config.yaml
routed_scale: 1.41
vocab_size: 9349
lr_mult_down: 1.5
max_seq_len: 256
doc_mask: true
Below are experts of layer 5 (counted from 0) of a mixture-of-experts language model. Rows are named router (the router's row for the expert), gate (a neuron's input weights, with its number), up (a neuron's input weights, with its number) and show model dimensions 64-127. Each number is 128 + 24 x the weight over its row's rms, rounded and kept within 0 to 255. Numbers have three digits each.
Before each expert's rows: a language model's description of what the expert responds to. This comes from a sample of Wikipedia text that the model never trained on.

# expert 56
Description: Line breaks and infobox fields. Line breaks, closing parentheses before breaks, and field labels in infobox lists and tables, such as Succeeded, Genus, Coordinates.
router:095104083149143124140172093188160158159115110159137127108141163111133112135129083105144149114140117091114135108135096117160165106131133137169155141119133067115093121167124119113164078152103101
gate0:102157174119120164135119149166116124121152120140106136122118115133152107142160129151111138132160183127143089122108103123101106126163149092110131111138121132107102137144145132227150082140131105
up0:119141113167105105131140122130111158107084128155111113132163116110127125129137128152129156166092094141124120093118135134077080150107122146141135140120147156125142131091108113118135115090114136
gate1:090113125121138121136126113148124131196116128117125152164136172134165147163152160068149112147156134145100114164117111136151165127127153105121117130110090125180152103153142138080136163159113141
up1:130125144123093111139151118148093128152154127097116151097128134109136090116143102119094112104108140114110173068117107156119132134112099122125155117138137098140122125066142145151121154115131135
gate2:086141101110170127129132152131135159159145129138105150131089149139122099167106113094097122123133104087113139077110111125100160115170118109135113121146118147161148086157141083122094094182098151
up2:116120130139155200160117092108100082138110133163157115163145121141098124098114120138112131169123139154162120202160141121144121132144174126155136116117160115142121120180094119156159126109130093
gate3:105144091110127109157128137117113126104141106088127145121107084120135123133174135092139152130118073111105127125066128105114118138141139135113134151082142094120133094142120166183180106113156114
up3:126100122117177117166101167148146096128122114068145166137100167103082113120092137146124109125141134117131080114106154181140155146166132106131123149151103122161144092130092109120084110145111128
gate4:140165082075069116119148155115117159124137137125082146128100121121110086126110137092100156133093129110107088106132109140125100131115155083137120104114130141122130140120171156149138148155138167
up4:171161148173104104119111099115157113136190126154141115125144148129146128130114112134123079119134099153133120110121139158129132115173142161129134099106122106127128156185115132159146101106141136
gate5:138115138104140158081125087116158128145137120117113160178143168154109103127102101156106133118132170121139156176163135085124167178144157122115109138113145135109099123140113129156132135150137096
up5:106108119185125113128110177133125126148148171136114159102083130124104136096129130161101132103143157149103080111102136149140118136077115164152139148136162166166158086159151132131116091134171160
gate6:127117122094100130117111141125143142190141116153157146077162128118086157122138127090086075165116147137110133100101079113118109141097102119147130141157141127133176130177119154145175115112109127
up6:159103086063083170111129107125155113147134137154121135135096153115124119109147122076060107194150137139107114088121171120169113147106133158130144131119173108127086133144088136163144103092137108
gate7:124110150132123149114123144126201122113137095158153119122129145109141151176138134147094137186104136117117155152134127129087136134136178112110165156099160126172136064139072190111146118140133151
up7:145111111126110137131114102131153146126165100162045113142142142145141157167144093122135190146160164131073105104113108116111136134103124142163168104150144149095140125120117125126141080083155151
gate8:136109109153110157121170164127141128128111092118156143163159100098113110146121109131088136142146075103124140101091101087109115142112138126154111117146098140106155102192113146180105110119096119
up8:150124091095145149057120119134184172075137102129178123139151142162103107094130145099115135102133165099126100099131164139144141117126134095108130120125112121114092092133126123166154114125140131
gate9:082111106112170181097137115186168155181094109136129140126126135144100131129143154110150123133142127085142103106150131139153112140148126101140151176113086100154111098130099163155143101151139164
up9:118117164166144160128131112138130112149152158112146097126136123147144110077115150094124135138156156129133107147106140114146106097130146170140112156120117135163151120122086140105138113190119146
gate10:137121093098180163140181149165139136127161125112159164149131138124123118096127108162113142133121113134083098126126132119083077119144148124113138146139130134093187103162140160171144159126131117
up10:100123092097150141075154166103151150106129123114141152104149138142134119137138083126156156150137115112140085141142102150122134086136146111176113119160090132098152127111123125123096110135127146
gate11:157143089132096151109124120157136156117143074092148128119154150123143105135126140115121125153109139135154089175124118121103131156099140132158150148082174113142133112131166149191167123187122143
up11:109117148106139094142134123143147092110116151115109133119147156057159088112092103133160141134114119128118095142130173124133116105116089108154092089131140182161182085125141138169139151091108098
gate12:137152165134143168116100095164149148143137089162149114141153144135108139129140126135142137120122166127144110107129128085111138126153151091139172156148156105176142126158107138087139096149138165
up12:158111095172085152171157100134149096123182146117177113159123152126123123144089127138140119103111143141129130166131153117116119102124150106139115112154124157116116126157091162130154133166150080
gate13:142124071136119141130162140171101142115129142158127111108128134131175101113117123107138161155086068103133140114149113126146091087122132147138151111144102083151134125190141104156160140120118093
up13:154136137120141126139166083145136133113126099175106125139168112113119131101056148138144093138116114169132105142139114133130107123134149100159131083101183116091120157138119140118150160132130151
gate14:099122145125124119081138141125143111155134056112097131156127164159101144127103131140147137144103097130097138150130106145103143092108110127143119121141172100161101107136108113138100163094068175
up14:154147132131117097110143115149130133120126164180175111134158180115132142132115137103115150119139131115117134156143085152111102109139102087122142133116115130125127146144148113126071140092106123
gate15:136173121123141139083134151131130110124092146154122112119126166149136090108135128156132119174135062135128156141125150141133145087151133121131190098101102164127118143166098109073171159105156167
up15:137137131141104120108154120136172111147092148102109094126152127088182106104101132119138110161136077121153110143089173142110080102154101105159118167114143101137115119106126129112142130130156157
gate16:158168107127093127161170104095134126124143155104117108151156122127083129141165142137117122135147106153156148137087100098134130195118137145146121135137116114105130191114115141165125096120149130
up16:168127114104128124114122165139129095144109157135142124159179115125130119173151157153122161113112137117155147126130110096116124136164117151154151107128144103134134132120158116055066100106183113
gate17:167147113142146079090121104127122129083121130112154182146140146157128131110112111176124140143061107116123164144111114150169083114117122102105151127094124109143140157132158103133148153130121147
up17:135101139143129136121151124079103134102127105121130106128117170109142118105091149130117152129199106106138110117163122117128166095165147135097128153137137115172131100107153128141113085128124104
gate18:154095139136128141098110107159151132092152077153133103117099153099092114154145108124130114135091149107103131083107064128095162157112140141129132146114126156136157145138138095127109127121129171
up18:127126122138125151125178108150082136123127162102114137155098116154184155127126136139084203148134097158137152138155190101084088145156134123105145132117146101127135103127158114131108160086114149
gate19:120104121151121151148119138168148178136153122083153124101142112152090102133171094155120113104095097129130116115115128132127094186093119148097140096147113120184132144165085133130130154122118174
up19:145114083097144127121102121131100097119130157094093105134102116093130119133123122109133147156132124109142119161135117087116141113138106127130097135142126126131171093146125112124135109135109116
gate20:069170119136157105099159134162112121138149140147165151146162118078100111159131117140114122110108150075111112140150104125103128129093146119119122120186128107129131128115109141131100154170128121
up20:122114131127103110118082111116152133109117159113139114175112149106103156115133145183084096150150108096120149097163086077089118132126089136118125147122114132121117138131161180133130133146167089
gate21:122123084121103177129142152132127132116114122156094125111080144130111141110141160145141153141080083146089086127160148098144112122109125116127146134114136133107152111181129146122141117109120115
up21:113109105108126135119121137091122069131114120135137107136124116156117122091137124123125098185164170084145133091129114126117105104171139128091148124133128111110053096079144131160124138090114091
gate22:110156117135108089115169111104119133118124158152176147156129163116166130147131129082098159125088092099122109127108112145131120152138117141136129180193106109106137124092120168113160099105144131
up22:155122157103096145131168136147125163146137124172104106089143117108162061127130118149108095128111154146119103150132138131117089087126107165131148169128094129117148145133133133137125141101121085
gate23:087112139124117139144173149163116106119120154133135119131121136124112098144141086135115099142131111113115093160126119135163084089140144132110117141102078128133181079145117185150132138176101083
up23:090103141126116119096142158126135139115117082125128100163126102175102107094122113123191154155119084129153119172123148114134096183105094157159180162104143108116110140125133119128168104151131098
gate24:100139133144082099125122144129086108183128101091135132104140126176120131142129104103089143107156095157148103140125130130129117124142106145117115135069107130137118148096116171132183104110101125
up24:105147133147086116115139106140135117193128095129097126125126148150100112125120111176110132138107090155119089112123091133128075074145112148120090142098104157172134144144124132121120064138130107
gate25:135109132186127169141136126139152111067131108129116155114147122114114100143152140100094116143119108093115085105119114097164134141122160156125134133120147111141137148138139129113090077130113147
up25:110116097116112167127136121135173134162076129138099163127135146153138113130142106145135144152132204117140154144107149167068154152122083124159150102113127201142089126112122175140151143118105142
gate26:113124110180095169124134144110188136088138078168139162146157157086132105139134159111114074129133112121134148105149103118130130074116114133170116126132140138159112129150097087114161130120095141
up26:106143136130113145116137177129138121119139106112114119155145178064102104135093122136111123135118141168133150162124148106161128153105115153144185085124098090137092124115129139132136139146101146
gate27:115111094117152161135158151157132137115136124129107126087136101135107140123087099101104109168108131119124144124124109127137131103122123180150144127166109120146114097099152128102180116128115102
up27:133138108123134096116138145169111109159140130157150146103119108120140140114160116118113144157070133102097106135146130165135147071102151133107105091086093141168160110127118097126091182116138142
gate28:124155077063108127101144140154124151137161126118174162100144143123138169142119109118102143149109123130093151171129152108096134133094116094118154139123158117081150137111138134132133146090144152
up28:125080121167139119130135121115108115120131134107152091131082117129100130157074139145152088114159178182154119138112086161108143156093126149111075111136118149093133155135108119112102135093152126
gate29:129121123072093115149138133122123133134099104109101151086161145126142126142132078091096134188094132158100101128151110077160155119123130111125108131097101097110106157174118105113131083110110108
up29:129123147192116136139119114130187155141113111118092133127149152127125101126126119107113149132109181122132126132124122131150143132138096100140172088217111114119148121156170147103105183123149143
gate30:128132092155142114110086087134136117126084049077144145110107144101148109138145145086148125133128124135107137139159142146122108138102156099075121135170099126134083147118127132114131161146131147
up30:116186116188072140120097128119132147146100084110124137173133137156158129089106146131114136116108135125127149158124140160159098132135128174126159110119135103164095117122150125164127160140107126
gate31:148144081107163130124155138142130153094150150121163141128142139120154119111117136158145092106124125120131143148148101079157132109100103101102170071114098141135084129115167125097134119138172086
up31:144132177153104127142136141129124113154139147116082113152110123128128139142150119142096152154111091130129148128162128184108146162143137101105114162106173156129150104119059120137110143154136159
gate32:186144127102124121112174159159126151137127112138123115113133091139139106122133105119160129116117127115134150122145112120113146122109130077148123164145084115195066132104137127115162104120120152
up32:100141148131148071124153131145147151111152127105109125072129165099136133123128107112134110122097097093155101101138118141154088147160104149155128175141095124132146168154158044127152105150128160

# expert 37
Description: Line ends in tables and lists. Line breaks ending table rows, headings and list items, such as after poll margins and section titles, plus the pronoun I in quotes.
router:132124095076114121098115098130130108089180093125130177123120106139164089134145132144136179098143145123136088075144123103130123086142118156158105140129150122159137150164115108127128120153115147
gate0:091118140114125134170188130139109126120145139124085145137114162159144096128143114096104176119079146111096091113128121137106107137119158169134134163103132170110104122106085116129100145115131104
up0:130115129118120107123158132127148133138140103134139118080133167121121064153114130113084128096071127139112120171081108140124160139125128153124140190113111159079155147120106153136100139141167130
gate1:098137134141147131158105109124098116079166133083177108134111101116104117139128148130132117156128144140117159129157141113129114158169103123093122094118149151129099149149139133138165106196108110
up1:132149139119114144122110115112106153167146103085149120150130115124124100183135147155151112113123112123132135091168146136154127118135119143137109134102131102198119155075146098093140113117094155
gate2:141136127130141133149135083164127112110110135104156187159104104152108144144134113115141129119178158136100155165109125148166144145120109113155112133104128122157101168129120120156133133122117130
up2:214088139163100136095115162154130100133114150154139118134153087113115149096129101115109121126102127092121132075117177094165125147155133180113152155148151136117082147148122124135160145108149110
gate3:126101113095104134151115163133104109117164116180100131112120127122085119157108150166140143151105130138140156122154106133093158111188152113115167110140136114131155131109113140145149139135165118
up3:108111142172137112153139149140153159105121125120173154097125101115128143108111124097132121070101129116093153104112160110127074135097121136138097116134149134163098112137159115167141124111107139
gate4:144134111114128081146171114141107113151127120140104151131153141147118108158137130130119142155166139178095142139189093143126132115110132135108152180114130129107125128108149123102115174099114109
up4:177097112124096128136161135138126188189105133131104175146144141123114111143122143110102167181107139158075123121120107184129142151156151122115157157118119128132128128098160113089112156151160137
gate5:081119124098117136139102138131168151101190115108167107107112168132149132107157123125170165137138113130124150162119088100107112110135134103102163122145166151141132175128121114153107087111094139
up5:158142114104089128132095163122139118138168125110140108113163116098170130102105128137108117119120130113107135163110151073109115124127107109147110085112174134134120147136120138168112123123123117
gate6:097171131163123125148107115158134186101111134126097129124192112130142128158111129131120125149113089062151136109121153123109155142100079171111124153148151141154131106128080141156105142129142115
up6:086110169113113118158125145149151132132140144152126144162168113075152153138127160167143104141167123086153140138149133109085103126103145097124144086104147120158143171088109163161148126110116115
gate7:128122162099083152121151099138129189131131116129130140145147096092142133144116143151124107150165128116142120088083122141058116112109112151143167193093129115135114162104137137123182121127142157
up7:122135105176151113139136114116137133113112129095133153137148140161169139139131136122109118156066162164116136114124174109174129126086133108163114135107106121153134099128160070119121138123113144
gate8:116144113055073140108101132157123156121109106107145168088108117122110077161116150125116126118112096124134085104143078090155149093115092115137085144119155104116129138126127096090113115099135123
up8:136116128100125121157090141154130141086143214113117108138144118107128136123072147126115082098123148164177083116129115160104100116124141112100170129126158139181165136120135123134097145145159096
gate9:112159137108130120121120101123132124138138116144075080153105094124119130129148125081145131083124172155128113133144126108138119142144191099119109138147198138134152133137123102152112114100131155
up9:105143143151125125124146099104081101138161102110211111156109147153115091127172107102105141110149109114169159135126112105119141155118110142146149108124138154142131123138109198097163135072131136
gate10:126158108112116108108161106152101080129167082098145131154142141130127162136168138085082135106115053107108150153138107076107132164114160115095104132102146118166110120112128151132122145152160159
up10:159086156125148123118150166150100152125092150161123100150117112105138173161108088092162104133089130155107115138160118167139142133161111127140089126118103152103160165142121152122140133111110104
gate11:111095165152115140131166155111110133151151119122125112160150147144127102140115102110104112135112171127132176136092099124150128116166156167149167098101118160093126149140089138131138113118126129
up11:138165092132094074130066107117150150145068122127118124117130127129102154112157151092153152099142121117101131142122131113119154146123134129100167152131129110157153125109127066126117130132145137
gate12:162129113048114115108127118068126113158109160143118147151132113097104133154177138134103154107085156139108084120126133099143126156138148137127142136104106125077134105142112148116132171126135113
up12:124154110131141100109157146138113137167140133167119148116109141138138115184148107140106136086093158142113121110113171145134125158129109123128130076128117157106141098172082126123141170145137130
gate13:192100114152133164086118114126066154115124146141139124086139160158145146121091124089127145126146144113132127103138167131103150110112120137142123117113134132141117135181127097157151119149109118
up13:149144158156100131142125100111123114100151088158100140106128130113119119159143136134110154153211107136154149157128104094118148139146128187123152130090158094094076086116145106145164106129128128
gate14:128113134129138138098115105071137102123126125139108139095131162091135098084105124114111157135112111105148150104103114120151159110153161150063164137110110168089105111101150144155128096104125166
up14:149107091169097156177098192181192149195155129155142144121119122154104149106123124122101100127128129135119123142144091109123141090108074115169132148151093124156125150137116112126118139119138163
gate15:087117098144097086152156154143130178100176112148132119147156140129093117141147147142142138180155128137098198124129115115145135097154132125136145159101111124137154111109090195136161117144114104
up15:137101133121135177131122201147135137141039136139096110089125096123136114110121088084158119123133152125123118120150168126137154134134164120128102075152153122162095162119132144152153117094120121
gate16:158136126086134099115133126150118112178098135156117143129114091128136132134148119118085096107154145129098140124113116114125135155132142114086098150078130064135173088114168175165202138128147144
up16:134165142131086211066144140083096104142114101170142107125128162104093120069141139160151144130122105117100123161158120142131141116140134160132159173170131111140128140113102149113119102162142098
gate17:129142152126127159130107130128167140104084136118144110086140146072128142117126117136176148127105158158142118195112143123137123128134176160134141110106133178107157121162132105103116101085145146
up17:145117114123137156114134095114155119125090137099100154155110129132087096149138127119118112100137163145115143150148118086078121140129111150117107097142168116138099129134109099084086172111156151
gate18:133137143081142077143108125150117156126137128109128103182135132177134149126136145114069126062107140147101132106152109106123155171172129114141148113128117138137121167154115151110157157162159113
up18:143140154091123115119122085108133135139107130139125140152154165175176164080206121147106150103092131111134200120155149121137160165169099107134095131122143169110148140141139128155164080170110094
gate19:144095162111165121153131117119123156103182082108129134163104135152143159085148110116142155094130111122123099161114069090133124148138130164098090085150131135144145110104130108140119096116111117
up19:126138115125154145123164148125149164126126107096081147129112123104134128093148150116142160084098136159151077117126066097104111102125079084142099137115132133155130126093128122084153088114131155
gate20:104159145130101103115127171114139133115147128144104138124132117137148099139109132082124119076107114178154082152118126101113121146101140110122153158149150127115125133090128099135139155154134077
up20:136131127151137111113107146114139101144090110142130135157070096116130091149121127135132148129108093143114129147176134108121113142100119112218154144119117089161146112147147113101125110133145108
gate21:113120144127117112125106119143139168111119125101145115131142136118116097135102120126173149122153081135164175168133134135150171152093126133095122173113110127152107123113114157091139118142099122
up21:159130142151151132140144122132144141109140124168149132119141125094135140187116164152109118117125090139131102110164152140147141105146134103097143129145122139095111136165131173136094101147124120
gate22:142107124129086115157110114164155129142148114130087126112108192137134109112148130106169107115115126115125134129143070123125110112182165102132135141147105150146098129108128107147071136162109109
up22:111128118100122110197112166132125104134149135126122131133125147126094122152170126169146100128157107142202138137129108169132129127146129125135079118141124145171164156170113157137117154155101139
gate23:118158119161113098064087130141115109077119117118110147116141104063131149110118179134140154134120127111082124130102130105122094170132110174151110124112094098158159122123167114123121124090116128
up23:142136121136146100134134144125087116056106146122137163125119122114138114121118115118132154162139086152142138104158106115172135177105129113159126109128145132138120130173140139077077140094104107
gate24:095115105128163115142130131121162149117100114162095106145104157111159153143166109122088133137138109072157113136147122171102149123134105080095093071137110132148117104144114165151116128160110119
up24:144144142121095103100134114097098154107137166135135149116116103130150161146144110114132116147132148064131083094109139127134124108161169143107137177138111118131156118114174156148169131131149090
gate25:091167141127157153146108123185146152124100116104180149086150142118090119145153136125136144128141147146112135142131179148150123097098138102104113122115147147145129109120118122118154125137133182
up25:141130117102125180135140155136152143103118137098152160125081116130126145146114134138114131095101137191122161130101152134149136111117127132152119140101094120158126122161112153106132114122137129
gate26:139102129080101098119096144148133129140124152136154178109094125112083117127166137100133146121167131154125132081125128089081123107119135168128135122102102141203084103152174141115107138139144144
up26:117136109092159112141154108110139162147141083114109187133112117107120071089135084126116152122148098200122132131097146105118119118145177115106132122141076117126106173153155148141083134133093086
gate27:151132122122111130133166137157115177117137107083131152174103124133073127147155140171139121127139145107124123119129081128112109117113100133151098140146129104123193098107171099137118102103123161
up27:147123125161129097160137082145131098098164117085105109136116169121136132131117137144117141137144145135140085077100163142166122097138106191106133133114149089107179130129098138102102111119133141
gate28:099149100087124142115127141132147142133157125091122127153133143126143122105115131107110126127144119113141126129175146131100131152126164093147073142116177101109135140162110121108156132141162130
up28:131109099128157157170114136128160147110140125142113151093139119120124146127139186160137157128117120103134171124124110120086144101118139101150144140121149110151177089163135105154164129076121107
gate29:105109132141108119157152127136108149140129103119141107158097164161073159112118146112145153164141139144147122184126081163117132128113108065131139116123141122128104150107139151136132104142100102
up29:144106180106150143139125092150109115122143133141124184136144166129131154131134131117152146133087111074131112153143118168131112143104121175125102117125141153129126152107133134092136132098130113
gate30:106165128079131100121109083130150146101156115124120151176106134150119092110117137120106124147073151175167108110112122081138102122155130102163141141124085109081129147104121130116165108146135116
up30:115112115153155129116155153125111106099111126125169117136139125164131099127135111140158148133100129142112115143122098136109151095131114089140121176123101159141160174135124110134126101069190133
gate31:143131157087140109166083098134094134143153128111118132103153162157108141122111127139128114153145105111142136090131088161136166157154139092111180134112089163111154157136104134095099145141137077
up31:092106178140153162163175158112115102153138141128099145131117173198163127135057123159110113132143115109132141126154094154129113133109150129107145120184127133132138106159166160107179153183124111
gate32:118135166131120133129132134122148123116137118130149122184108143170182131101126159150134130125090141131129124125123112144162144114159117131116148120168131136094162109141130170111130060124105106
up32:121163145141122136116121105094116123144152108150164130159148150131141084138138130132125100159179116156111114158179109098131142110124141128143111138107121079149151116131125164100114112141144120

# expert 61
Description: Ordinal suffixes, table pipes. Ordinal endings after digits such as st, nd, rd, th, the pipe separators in tables, and st inside words like Drug-st-ore, Orche-st-ral.
router:149115119160131139156122121124111103126165139140096104098093081119138126101127166137165153122137188146143124127120131129117147132134122172175099085116123133131135130126100146106109079129149120
gate0:134101158103077177137148152126144124139153163141116097117114155139059128147186109112123113128093135130151155124154142095130167175139121165125169134148108148106148111143159102166142099128159158
up0:133122119130138151139150100156139110112157149106110181115141179130163098146162112117157147118117112118164166123159130119148118078151188125091148102178133107084130121128158143139157113108115145
gate1:170129123130163155081123116120173144090130135100104104134109118165111136087127149089102136123139136116134118130144117130135071148122130176138069134121132133170111114125130168130131147120128115
up1:131102164150141124148123129146103100161083182129132160123116124124109115135108143169152099127107122152133141133153144082154150118173116133104124160132118093139119129132157122135115102107117124
gate2:139131127134138178163145144117130128122140106143153136133127139085138143079183119117121144126138160162124082115165132067086132115112141143127171147099140126149151115178112149158095117099151168
up2:146128197105135112116113125122136162136130112140151174134090154136142175146146155131112102144129116121092123138109124122099138110164134139123117099101144119097086135113092122118086120114121116
gate3:176127132102126112164113112134129143112147117140112108165110063124112119138169124116124165150106109172089099144112143110097139107178180129178156098162132136134137137151123171106132106145119125
up3:139146126131153125127131166153154121119114124151153091145151061094142093097090133146124148116130121142122147150122150134136146135158077109138132109144146150120120172135091118122129159087154158
gate4:123145150130133106130100158149078092128111120114135119104145123153114142172122185086130140141171136126146121120098087124106157119121119099141124121122087125164120134114141176122157134138127134
up4:125139180146113138134135120089112121155113135163094102133126123107132149148092100161090104132114105137125121137096162122166104137120163139124133181152137146137084154086138114118178073135134164
gate5:170138125130172104164144142142124107143099090120154136136168161097082102150122120123161133122113100153109145153101146080123109105138142149099134099118142124109162122104121163113138128159137121
up5:145135179150146053119124124151114126094106115155139137131144186112160123081182091138165127066156135098104159127136153126105151131135131093129134120121105132105140153153120156090109104120103102
gate6:152131108117099182133123158137113161122142138143138160113115134126061105110145166128139110130150145082085117155159092104107146152105127128140107150122093126129127131108128138106103166108090151
up6:144170134106137122101160120154134112153154136153102135134179121140122133109138140094161148156176110129143128156095133126154105128134172144085122144134099143141111145116109100142117124163115153
gate7:108125108151159127154118142127172144152192117128135148149097174140146167116104149164151168148102116110097094166135073130129159137117121078126123117110141129133153132109159134140109105142113149
up7:123162154141122129116132126120124154119160112153130147113158141094124084157117176139082097147105149117121106083114075144145091143103091167163120149116145106129140112134094152134165153116114119
gate8:121140134144132136116122098111111137085129101140144112113075144126108138139131085119080125129081128144090119160166139085118146122114124160128111155082121127140109072121126148152111155117134152
up8:105163146139135128105128132174155136140169172164121078141115102113199179117141146139120123149091174151130158154122083103154132125155117082127121123099124128154153093112102128158125122114091142
gate9:098155143128120162123106147127131100130124131151102124164093120124103147117150137175152112140127147125118124133100102134126105142114101103118133133088105131180167154154099177132119157125131078
up9:125109118126117125158142072159106125099101098118075108087171115148165181132141122105118119133127156136142161127156132087111129127099138149118120128087090095129111166185095142128113122137114124
gate10:164124145112149127186117091129117154071144183123099115147140124155096109099149173132127135150128118159128170142135112114117137139130106111115154174155131124140133134119097107127130144111135127
up10:126151099150144155109117121131150149104124127118119176138083150151149107120185139087122157156139138154154156150146100117127148137116100075125149151116122135118114109140082138121074141119125116
gate11:106166087128131110116109159157131082112130098057106120133103112150126118125187104095060108162137113151124111150105112104135111099141162108103167136126146154129112136126135108106094134121148098
up11:135085133091120153106146157149114141166092127150139118160130112132116096163142130123167112108149158123148113141099124131142134104148114159164128157157157174111105152088159164166166158140131114
gate12:139094171133130144138114146122126139158119103103101058173163102179103083112134128142138148144115101148146159141133101106119157164124151134139138128114125141152110143128123142102124150138151087
up12:126131123146136120137130115121125132136112115169131091149116074136125147124147116153126129179090129157119081131161159106125146107155138166107142118143156151146105130119160148103139089089110119
gate13:135169116125125150101139084137115149105158152167140142111180118134093128137122149090165126145135138132133123128158135151153110193145164123131191135113134128131126119120152142137144132125136161
up13:140145149162108143194149155127146144133136165117150091108154142080106101113116164132150144151150106183108133145151094120182094159119115097128146134100128125116092117116116128105123123155136130
gate14:157171156130112149150121124136127184111122140153100133116089128132141088126173139123105158096147131117112130152164085088113141119123113108127118077088139134123139160120111146130108103154146166
up14:121124131116154158117111084178166143103104100129132103147129132157148122124122159103123125105125141084138141139125144104149117127099140143122106092147157155133147136124118106163156139126119094
gate15:158131132153113138135137103149123123100154134128118113088130090130084157150125134146045149134117142123122131125092158153111116118124135140139129103168103102134085152104041149160123120169171150
up15:179146145131097102148115136155141117118066151120111118137148072100118151161144160176115156154127161120124152134156128119118123128130129117099108138153123129101101112145119132142139144152153125
gate16:105152123128151121152096129131132151167153108114135138112074111111081133139107142163138112118068108119131118107091124117130151118159139135124129138154140123141103111137124095197120159135145166
up16:143118068137075127121117099156145092166104134120116117116158129152137182138115107120132139104115121160097134118109114105176155113121110139129112106147146075145178122127058152147164193142070136
gate17:132118144151133141137119147103143103087152135123107126163081143142117128139117139132145123154136148075115127165129126119109136120190092141141130124086134131145081152122130150153133121118127192
up17:088142169116147179134152104167126087132131126132141104156096126158105108108121133132147145095113139152126105074105131087146119136143108119150149152148125122119076159122083125128132120088132108
gate18:153154120095135149092112126116108113073145102115163129153091154144137159162137116105129135166133142117087102149164160139121106157164134134155100108118164086106094136151125141158163120118138129
up18:176127092136144120126111118121138132114103152151083131158126106152102122131157137104111094121138094163114153090124132126166108162148125178157130124111099129120130099096143136116086126115136115
gate19:145135152139153158146122138127122124156126137135123110137073131112116123154151120120167181131140115109125070101136146111158107117173117108091156126101109148106137098117136128129113089163144187
up19:137127130143134117166129135122108115095106101112128150141108122142145157101086126112078121085150029123098135120076102147132145093122078130156123140156168108117099113149130105133152140125081172
gate20:137126139147111126134137103143110128086161087128153144108124149159122174135136127109165163106116132106139102127127113087122188089155094144107134113126120126168119164152182173107131088078091148
up20:123129132118079111116119109127140119126135103089186116121111114096112140097125088144125083144116103122140139149142100155168137154116214100106137144134139127117159114163151075129115127161152111
gate21:134113150114168157122159083084115161130134187107141089146102115154126149134122177128135114159111126133073110165111104109145140121113097149118135158155134144140139141131124125154110136156080133
up21:091129129155110108162132135156130169104117141124096144164098109127156119130099162152086112147122123144184114151122122139082136118160146120112127097166142157122084099097119157077081157097132166
gate22:161114112107104152153131095180120101074126083132132100118164132150109143153109142119108109134099083132174149109105095130102116118102139103153104136112114144164146139133147086148162124113111133
up22:154092086086126154091147114146118157142154123120071117177174143147141102094132116125101121140130147088142135159096141167109161111159127102125109089128105135130115148111088121133164157115192153
gate23:204164126093141131111129141113150150102084143103160158128153102085116150090161151094152131126124127124126130133123115151160162131159154133163130094119116086133133166107129131127128159117153151
up23:112137117131115119090131159159093088117182132173136132163114126147158129092139109141128142084093106114150104116127121102172159146107146134125070091114129102159122102116114098128154112132174135
gate24:125107177098140148147131159123111132119087161084100095120148154116114108129149151094068101163112137139126098106139128160112141119151155176119085170082098165127099136147102141116118126133099104
up24:127135153163156144161171170160099120160129101116072123171146140126105157120102149103111146118099137181145146168091096161142120146153126132134134127128095101131116106111099140092131081105132122
gate25:171089122163151160107120146139091143153122123130081119140122080095094124114122126125092144185093115083139110134155097089149108116133144142154132169165087137071155111140134144095117114128135105
up25:118165114161133129117118140107121119119117140174172122092091124168074144157127104165130149099118161107139097159128137165162122132135113115127121119086154090118125136160117138160111125147159124
gate26:116109144171098133124081144119150146083128098180153123161144143132107134130133138124128161128138122148108136135135093124137166169131120168141150139096139134118135108113115128132106111143152195
up26:122095121102179204109109120112107144093155112109160116171135114148120135149128113093139143091134144172104131100141088100129146156085126149175099147143114139123141150177137122138115134200145160
gate27:148137156120131133145139108163166172104090166125143126126093124112101109144100162126101130132109082142094116117167102066134167131076151110136099100131155107145137081146116139099147081125088124
up27:135156119115093156144140105107136126083090137126166175143092129110120117146154131142111176142123114135099165098098123105129132097165115113113133154095114115128178072150149147068127096112137118
gate28:129143107111151134168108125141145132099122093123090119113141118128139131144152129092107098125107157072124149102159152110188151144143089135131131140115145152113113122135127152149165119127118166
up28:151095141151119146123059154134109071135128131144125157103088123113131145086155149090121141151111154127128152163174151099149122163164143122108133149138138175103152130133157121166144145108122109
gate29:134112164135149158108142108129124141097124109096151183137095113098133138158128119050143127143130148106174079130127115141136128165081127088125139119164120132135127138097137167112138086087149129
up29:143128158151100119113153127125126109154146139116158112131158153169136121151082157100093081134108102136142148109139119127141090147136117143159085158099136120178126107111116174096130184096125098
gate30:115109093141112138137126164123149093059152098150097154101145060096091130130143096119114141136128175114138071142129137132089110152101147099151127132111113161142128139164109124182165156128124138
up30:123126089153036137112145132124140139163114102172094101102094125132098132113122140134118120100149155115119089163135095124157120157135132125111095131099135121148102121129127092169162124103110155
gate31:147098173136140145105112131158125101116127134095104151146118130141107160133175185125120099126128148106129139123136102142098079187126090110108107132130092090164107107137163115104139141152116105
up31:134122145116171164166107143113151125086122125132081134127133134153127122082151113111101110116133109080106102150100156134125092087096134094148134057117129091109096130132108107097151103109121158
gate32:150155133103079129126126085165104151120113108103119138158130125111115139144154149084114092124095148087130126161107145138122151125104154084162182124098098121124132107106148147137085116106111147
up32:143129127114133121137123103116172120155096108115136108148103136106094095129128172121153124144105131146136085117144137103103123098113128107163142111059137112169118147124180140113177118115144126